config.yaml
d_model: 160
n_experts: 128
d_shared_expert: 128
moe_layers: [0, 1, 2, 3, 4, 5, 6, 7, 8, 9]
normalize_top_k: false
routed_scale: 1.0
balance_loss: 0.0137
norm_eps: 1e-06
lr: 0.00345
batch_tokens: 131072
seq_len: 512
steps: 5568
dataset: "wikipedia_en"
Below are experts of layer 5 (counted from 0) of a mixture-of-experts language model. Rows are named router (the router's row for the expert), down (a neuron's output weights, with its number) and show model dimensions 0-159. Each number is 128 + 32 x the weight over its row's rms, rounded and kept within 0 to 255. Numbers have three digits each.
After each expert's rows: a language model's description of what the expert responds to. This comes from a sample of Wikipedia text that the model never trained on.

# expert 12
router:163138185112116142124117136136078133155087159076183096134140125109138125122137093109159168152127126103128122193128113133089092166114131121060111073221125122161110172102206159143124093165136121134166125115085162097129123094095141099149178146102200104084127094092119137123120145120094168141069150107129106166103187117091120191101154132171138155164146125111132096077204141139132171053114131151108124172086110107140105107154174074146104128119139082130137110133118149128198175140026123
down2:179106124120096148090144092127133113085092193136124120133176143141036179096152150091170106127119182074075108132177130176139149171106152106171160087141141162148107150140089115151132147083161186111143113123102057126167135097186153164096090189116174108097136104108120157141134160109166167136143163129156136143126135117135119175161138112188107148199128101135102115127161095089082115121106177088113102120116153193174097102095127144146100095205110138126088093072150106109170177115174083
down3:139120156166132149089134145142188061131192110084124145117089167179066133131113139147170103100154114134097144116142161155129113105194154146078176128109084105171044109140090091133112092130084153159136182115140104234108123146164157147161140145137134161227184108153102160113138107143086128096219139137128125085091084141165144100126143134122121153077121171131150086094130142129129138142118190105111126111090113191138091116092098139087120197145108127182117117132185136136130124136114148
Mostly the piece ed, and endings like ted, ced, ered, inside words and names, as in sponsored, contested, Tweed, Leeds, Meredith.

# expert 38
router:142058101097130121116113180086145137129143154150094149101151163153120125081100120026137128158120121160129142132048145080170105102101088108146166147033126143161131134073141163125165097111113150138079113150138119150116162081126150194117130109145131163103093099125119106136128115141142083050073158101139128124112125153164133129149123115115087039131220125150153107125152171129097159150124111123120114068153139116090136160123121127087149131100187183222154108084084131098111093111133077
down0:130121060147128190112079063117178148102138175157108083130080188160133169136089109133181171133104163123070129106149121158135079072138070138162075166137137161134095119176130122113120175077182112132090153125123162144128039078114131106128106157130139107174157084121120139162118117137094109118134139155131068101106131085128215121123096097107102132137096165138113153149131162153123115111120192107100111180063203141110146087082137152105129113119139148131121081154142140200144124156130198
down1:127092142134040102152156145157137119164115137071104137187087133170141130103225117128110175126121175146139096168104110169097180150094219084130137106078134141153130145066148141155142103193179160152119124125130118142082117137157109091068120145173173155133101085113112129086145105092130166092139107133126165154124121127077154210102096081134150121101139151155080151145098108127126080164133083147144128166115133069151119187168076103150151085143158110139145128181088189097153115104122154
Capital A, and sometimes O, E, P, split off to start names and words, as in Abraham, African, Association, Other, Eris.

# expert 62
router:032069096092123168117145103127120085113112140175089134103187105200100173158163141129164161122118155087156135212089132111138175181091106161098126147082146151141129146159121170092101057136101160128127186122140105084131107191151116110081098147196100146099108155127118152123202115158144160155113142128118135158139118146172119122148146194166107206107119158135101137112076151099090126132121146191156133121134058159159123138096123148140155138094096112187146182110153132160107166140163130
down0:120120064099170121098126091097169212163183101109198182131111171107199100150127102157130059146125103130093092039192098177133088055153147128106131054146121151150084107130143142137110111172166118180098131136100104043095125094108119144155139111069148152179093158112107174126132127106118111107101137080119152127116136157074175064136141096126125130115152081134122120142124134177133163135192091128123086069142075119152128153133155164120132099144145133123133117125109164162135111115089116
down1:166172154123165138124203097153173191097149146117121126130174157087172069107188109128143100121145144140159138132104181159057116100110130132176102055142104106110160076094109127184133206131184095156167151177128154089091139099108160161121125133114073130148107187123095139079135170149106110162123095148139096094072149136092132145120109082125093153105093114125129167124169138164133126159176116145093095105098154124138099173146113144102156132118152165138170186181083161107113139136050200
Lowercase word-initial pieces v, pop, m, p, per, loc after articles, as in village, population, view, volumes, missionary.

# expert 5
router:172163144114140136132117121107134205126091181162111118142154105156106166198115131073086136167096115151170122176112119126100123076145124121132123086062123127126187122122114141167156112151140102106098149092148168064151113129118183132132142081109135123070104194085176147093094073070125077115097143189101127192154124156104078119154158079112016090146172144108178107115124138098104141104085131168106154107172131095117096144188124153106178124079113114170104108156143144172138161126123111
down0:132125101122139124111144144101073128165139142095183136161158204119178089121119116165095065146094113155152144106186132116097094124141106176119135122117112170170093098098093145127118181166124176127202122153138063124079157138147182187126114108129196163110142088073149157172126143091144134200194180102174136118141138127160071106127108116137172142179122145155130100180134128100126127161138135093138140114124133145154104096127130148130149103204089176113181057100130158181156196070130103
down1:199132127191158098066145155123118094079076144149140195164153138080181112099152137079144171143178086088121083105181132137133139127136148154141127156156163108113142145123172159121129160114108080118055096138127132190169069111124153075102099145140154152081160096098191094109154132153149163180143087170131151097166092097126123129154142122134104189097127121133130101166107104123175134124109141188113189119096144130101181048162095113090150101147149157063175140111151116075127140156177134
Pipe characters between cells in Wikipedia tables, especially after dates, numbers or names, e.g. "1913 | 1992", "Canada | Regina".

# expert 48
router:125083157082125126190177128137129151174102140157169143154091135131163117139178104161127169128127130074145177135157093176134161176128135170116150141063100116127172166152118087112153065156087140145126142091153146063114122126074078129131108084130134185099110159041196165099110143192119142147145132153154126108111114169176078148131078065097153143112206092119086089116176178082154144125130132178115084128146141156122101115141130148133139130093165078102099157131155170156096117053120155
down2:090080128083146078144179161173090131091163106111147077086130156066109096118122120115061159181167134191104165195142099093090129160150095023154069123109144127146124117145087147148108109158162091076108099161107112160108085128128104062128116139082081134111178113184129109185115088095086133158104153150168110153117093125120154112126146161148137141091131127107132137169150138185161158198174102136131115113168109133157131155083093161140120128142108098174127111197097095162109169108094116
down3:206132117120084127104181126073144205117136067154177156101113094147130128161134109160113157088152185142091101148107195143140095178150077100121090163121091086113164118167128084151083165119105152150108113134119148122157081133142099090108100111183136101181134181129148134105106097095153126119112159109141071099162085100127140110147147132158201122115114121202110136105127169092099082118151145133099160167124118189090138113102175086068160147136108055098143150173108114182113107063098168
Space-led word starts, chiefly d and D, plus prefixes like dec, cont, inv, prov, as in department, document, dollar, Den Haag.

# expert 14
router:126115060117134115105123115098193079105131148132124102102151154161091087118160147106152131130155122146123129096118162168129146148158115086140086176130100181153097152133099111119177137113164154137122097132097160092110130087121120123113146062129143142140096147176175135135156110164153126136127123114159151070201131127103076117131135176100153124151153183187117143166150151096129129201055179037134121155252191117118119114081146101097100106125183154178173147106087163097136062115123140
down0:128120159117088125130164104168144128139169152108130063152109182060126080129094122078135089132134121140092152148136073122107143163167149143150142209085165130113078160155112074103168128070143157191059142170115121110083150131154115090120107137149132109099129111122147140102199155171128152156170096138086141088128165154113162110177138162081143142073118152151118101085081121086201149167110106113082179171196165203124119115132182105160166121160154091183138163139129133112128150113114082
down1:134104103130112130115105088109120139193160136137078067120108061115147111125163128147198110118136146137185117155118122103047112113104071090119146191148146157159094154182113096170084108142092123120111151115079162137106111184139190150190107135093129098149138155103134149153147143078074153119051131102107188122191068077135088131114140132111099111171137124094106070121138120162116076094124100124125113124151108088113116134116087076201085134109091058147099126178140106091167157089157115
Capital C starting names and words, often split off alone in tables and name lists, as in Conegliano, Coolidge, Currently, Curling.

# expert 19
router:159141147143141102138145111136118091139142141087097118142166215106070100101043159149120108144132061161119133155139127020138081099103076143126159110154106109122160119142121087151116136111115095116110106195126146107143174083082154158113112148133110125154145103132178073083073119103054168093123113140155065196138135071108115133142174102113126120145187141169118140133145100147125180093144158148114123098101082138176171164151133104137079102136067136088101129135099096175129143087132206
down0:179095164092162190123137132131151133103122188111098042125178104079159138096155141140093154166139106107105116119110105119114136147153190186092115136127145124141140174146132109130061111087063143171140089194047130173145119120140057130031127136058128173127150128103131098108128146139091150111127129076160180139151098107091143180071158104125144111105153105145103082106083127103169144116068145122139100114083112088137104115177106103145145141054116119139153119128180140126103134112092187
down1:154133088136108140121140120125091153075144130155106124127131160099121148165139103096097066137185146142184129103175025023109113148126148151112066176113171180137122124133163079127129146129148096122162154152110145135124106156163118108119139086185122121132143126140113181187096085125108071129071153161130162181140087077105090112146139102047113181105116180128126134147137122125110111100144163118075087091098106105068182119110166181104088123141142112121152128134076122198130149155195140
Word-ending suffixes completing a stem: plural -s/-es, past -ed, -ing, -les, -ces (details, introduced, depending, voyages).

# expert 4
router:167163193098137139064165118097079112135154139124151113177131125128140073112058108173152119127147140119115144171143146132091091104136094142120125107132109097108087083178120111124069128110166092157117132156076093064205136130159127138175143109140060087106164140110128066106086187081144151090150150125120104145160121101131092126115138127107145088100202141155114098162109103200115140097162076128094204145139089110117166179149084147095075085118139133160111158157133096166163140139140217
down0:073101160128106148091153078146132155169134060159111159128189124155104165116143117089160093127139158132143142088163134182176081175157142164161129132108141103101154159176131142106071086106046112196088145171118151136148115111065163104126090111068114133142134127174137112175121110168141086168152061171116132149102158136130109105145132128161102224160171126116151145102142109161111122085152150152141178124151222142155164142164135145124095109109126130084186141085143150098123113117072069
down1:072183101120147134154073144051114149048126171117111072156097179115135105114117108166106115141086140170103136187123130185111165141096136113111140090142120152162080162079150123119156163201151185102165147117190114148138099142146116165118198116128147166059087149135114159129102160148151148089113198143125103111107108166137135173088102154060098136090132087137163136099157136062138124160182118094122174098140156160091089152110102085157095095089126138095163127127091136131157077140084147
Word-final plural or verb -s endings and single digits inside years and numbers, such as appear-s, artist-s, 199-7, 190-9.

# expert 22
router:108149094114126131165138085087125124132105101088157163147170150110072163109119112104150090153177111156124080069098086078167144097111083081130184180110054148159191126130121088101130142130140122088124129162081157135133160089078156116160100104153127099133151126123160071135096195091079125103088112157186086169167126162178143107070112198190168125163103127169134162125160136144154114110168114071107169099118157111173133100119183100143105077108101134125119133126046109126121169101087139
down2:109122118110125127124179166115098173176177144144185142143140091120114107114151117090162093123140138136168096105096135141066112146186098144126214161116108109169163148105119126076091164061074151128112168089112116179094127119124104160146138107127120070139184120185177106113121156164106074209144088175151134092151109126185179147119081130157112113161145172082155158113117078135093139131144189181155146100114112152118106127111092153194131066149100117156125117183115088080074131101086103
down3:098094108104094119146083137093133190124117176160167156108080137092166107145130152119094129078164112162105150158133128158108085108156137138132149109093152098107112106128164072073099077110129133148127190132118159098162103112104179110135232150152165160091197138146142162075098131129109140127098144062198133119118108133198144134149142163125116137183129146174113078069206116141098119086135118163172121096110096138213099136103098165144090165172136132071123096156131089118132114090142075
Suffix pieces -ate, -ated, -ation, -ence ending Latinate words, such as immedi-ate, elucid-ate, calcul-ated, Den-otes.

# expert 13
router:107050151136130174173153090124104094127146151180123137101135156183109164126146089097094140086166138079129130080168154119123146148102112125139111169091074142083113167145195120123140086109150161105117119132142143117123136209163121134125083127173187144108131219144148123126182138106133148221153103098146135114083158146173107094101110162199039127059132075096153118139188135110126103141076079120131134110089154137147058140118093160132129172119145118115148106193133114151139118142135153
down1:090110164139126199098155122123114142119134036161182142093096141161146131166121187108085125115093167128107128143090128053085147151127160130092119123093167109168127115103126167142160106088116123125090078122091148172159164123152144112132088074135109102140081166136153104099109117119126150158139087140046147041153128104094153116127081111199128155120171131107155182125172145092167102125089135089098141102091122104119082057143051087136167085111183127153110126112104113094130149183129192
down2:096130127122065124118117111084173115192174104136142108080065129134150101203118115162136153121107169147128105107084121131143150132138170108151125134163181115112069138142133112183064146154117175162080139100123136112078142210129172147066113075111172186128141139145105149143142118127057158180159131142112103096158136153117094142140092169168183105068076149157125123125106115142141097170131141100193073165159180137118161132094119150092144137080112099164134145160131125042177078137160102
Opening consonant-cluster pieces of a word after a space, mostly st/St, also sh, cre, form, rel (story, strategies, station, Statistics).

# expert 44
router:110135170154122162096088110119144142089163121121154119160111137160120132121132171098150164097104160123197087157161175125104139123170182062117125139190128101125100075162077110160178089147174191174128168084123169157121113156114114101106045095116129144097118158130106104124075155133123113121139110098157171122171135119093142084120104072079167145163092157142186106054146096147171147130125094155084138120109126136089106142112116027169190062111162142162111091156143160098080118117100109
down1:127162165166090108150097106160181106105077128176078080121101132096124162156132158083116178107136113128108066182078162157118116072169144077160128133166113077119149164156160148171102040183117087154137126122169158124126104086088114116087146192160114109117105102177075145114095110108089101138098096140137073110128150147154186145109203127146201113100147117133150153109102153131109128092116124127124098095142150128134133151158149136143091132042139107120122166115172144041096110152181086
down2:153081116093126116127108067200071086074065163112102089100152070092097206167168136129110067109157207108109071114179097107087067155109121105134125135114148167062105120125106109107160128117132136105135153128090128140109116131152164101148154156126118138122143156129144190152136121094114101105101145119112155085086165109103121155152121156126114191128131115151132089184186115145116096152113175246117099067147161132140137157113124137152071115132147157113168127105086116149129134121195087
Inner pieces t, er, ron, per, let in foreign or accented names in sports results and lists, as in Métropole, Jeremy, Sanskrit.

# expert 57
router:169141156185127115131186176142151130132160140164137108148121131099103186108066142132197110154108101178181167097189159087154143123125156118127154105165111168128164167162154159222147121115132133144120054152099174140080183115119119093120097176074170151113110162079149133116118137166112197144143103128190081145086176126086139155129132127092130086136097133069101134110115110121128154178138133125077131129161141157068060096101086139117072120096167123076105111154180118138080108121103155
down0:163070146158159136093079107119060079128129107083160136164114136147139130114091113143124141143142135194183178122135136129162141143128128116100114106159119181076146120129085163101139132150070142161094090177181120106070195126181178162099105076157169115097133096087142163162129125107212138171147146119088152118072129095130139120128091107069151100170102178073135128125101081185105108087134181139130101077124125118139182119072087141127136174103146121113165056148161151174158162163109134
down1:121111081186101106100182150115116112146142120122133117116132105131186127162163065167157172122103117134150049113155170082120136114167144128117107125161127138108156125117114159135107101094158141112091141192169092117054128170138099135052119084092098140105110122114102130109129055163051112112187099122149131093165187095158126174201172084144066056179095145090084095150136128121094147093097166112095105107087095140164134109182100183135147088129103103098113061118120116154107111133117132
Pieces inside field labels in lists and infoboxes, such as Inter in Interactive map, Order, Class, Champions, and colons or parentheses in scores.

# expert 6
router:109177075099128151125099068133113152103149122120065133145094179104128156053129179139096102108146110114102133164206093135121164085124111089129137115175118094151120091179129118107108109126085103176143118096129065116146050084105108146140134141147120099053156044092097123098175168096091132082103184119094118153182086171190122115136108074139205127144085188088176112122150105177111101108173122110131154138089136122120159113128143080115101133138123179163139124146131150153141150146092091
down0:088074063061155096153101072097163132151104098143128152096180095113167141202150130113084112171120135106111160162137174172137125112124129150121173176102136127189107123052125160156136174105164086171146158159193085128114090129118094154126134069112169181112130122184106108133143105180103107104126093067130133128151173113076114109068140118104128151136097140100119092131129153068146150094162159114100138175112111166202137167098073159117156200080148077087114107113123125144107151127133118
down1:108163109102250138070092118098166133115121101147162133121126130128132179077137169120126136133183128087137096161066142112116062097108104146161138157148148150181164101182159126132141154147144115186198119164129149102083111109093124153152130152063142054122147081133132118114154110107131095146097118142090162152088153090104197106146120179109169093162145051108113080159063091121102153103129182111199148129150096091145128136152106158121137104143127113136134109111130109086105045091127138
Word pieces right after a short first piece, such as it, ar, un, ing, ted, as in Seitz, spit, meaning, runner, Auditorium.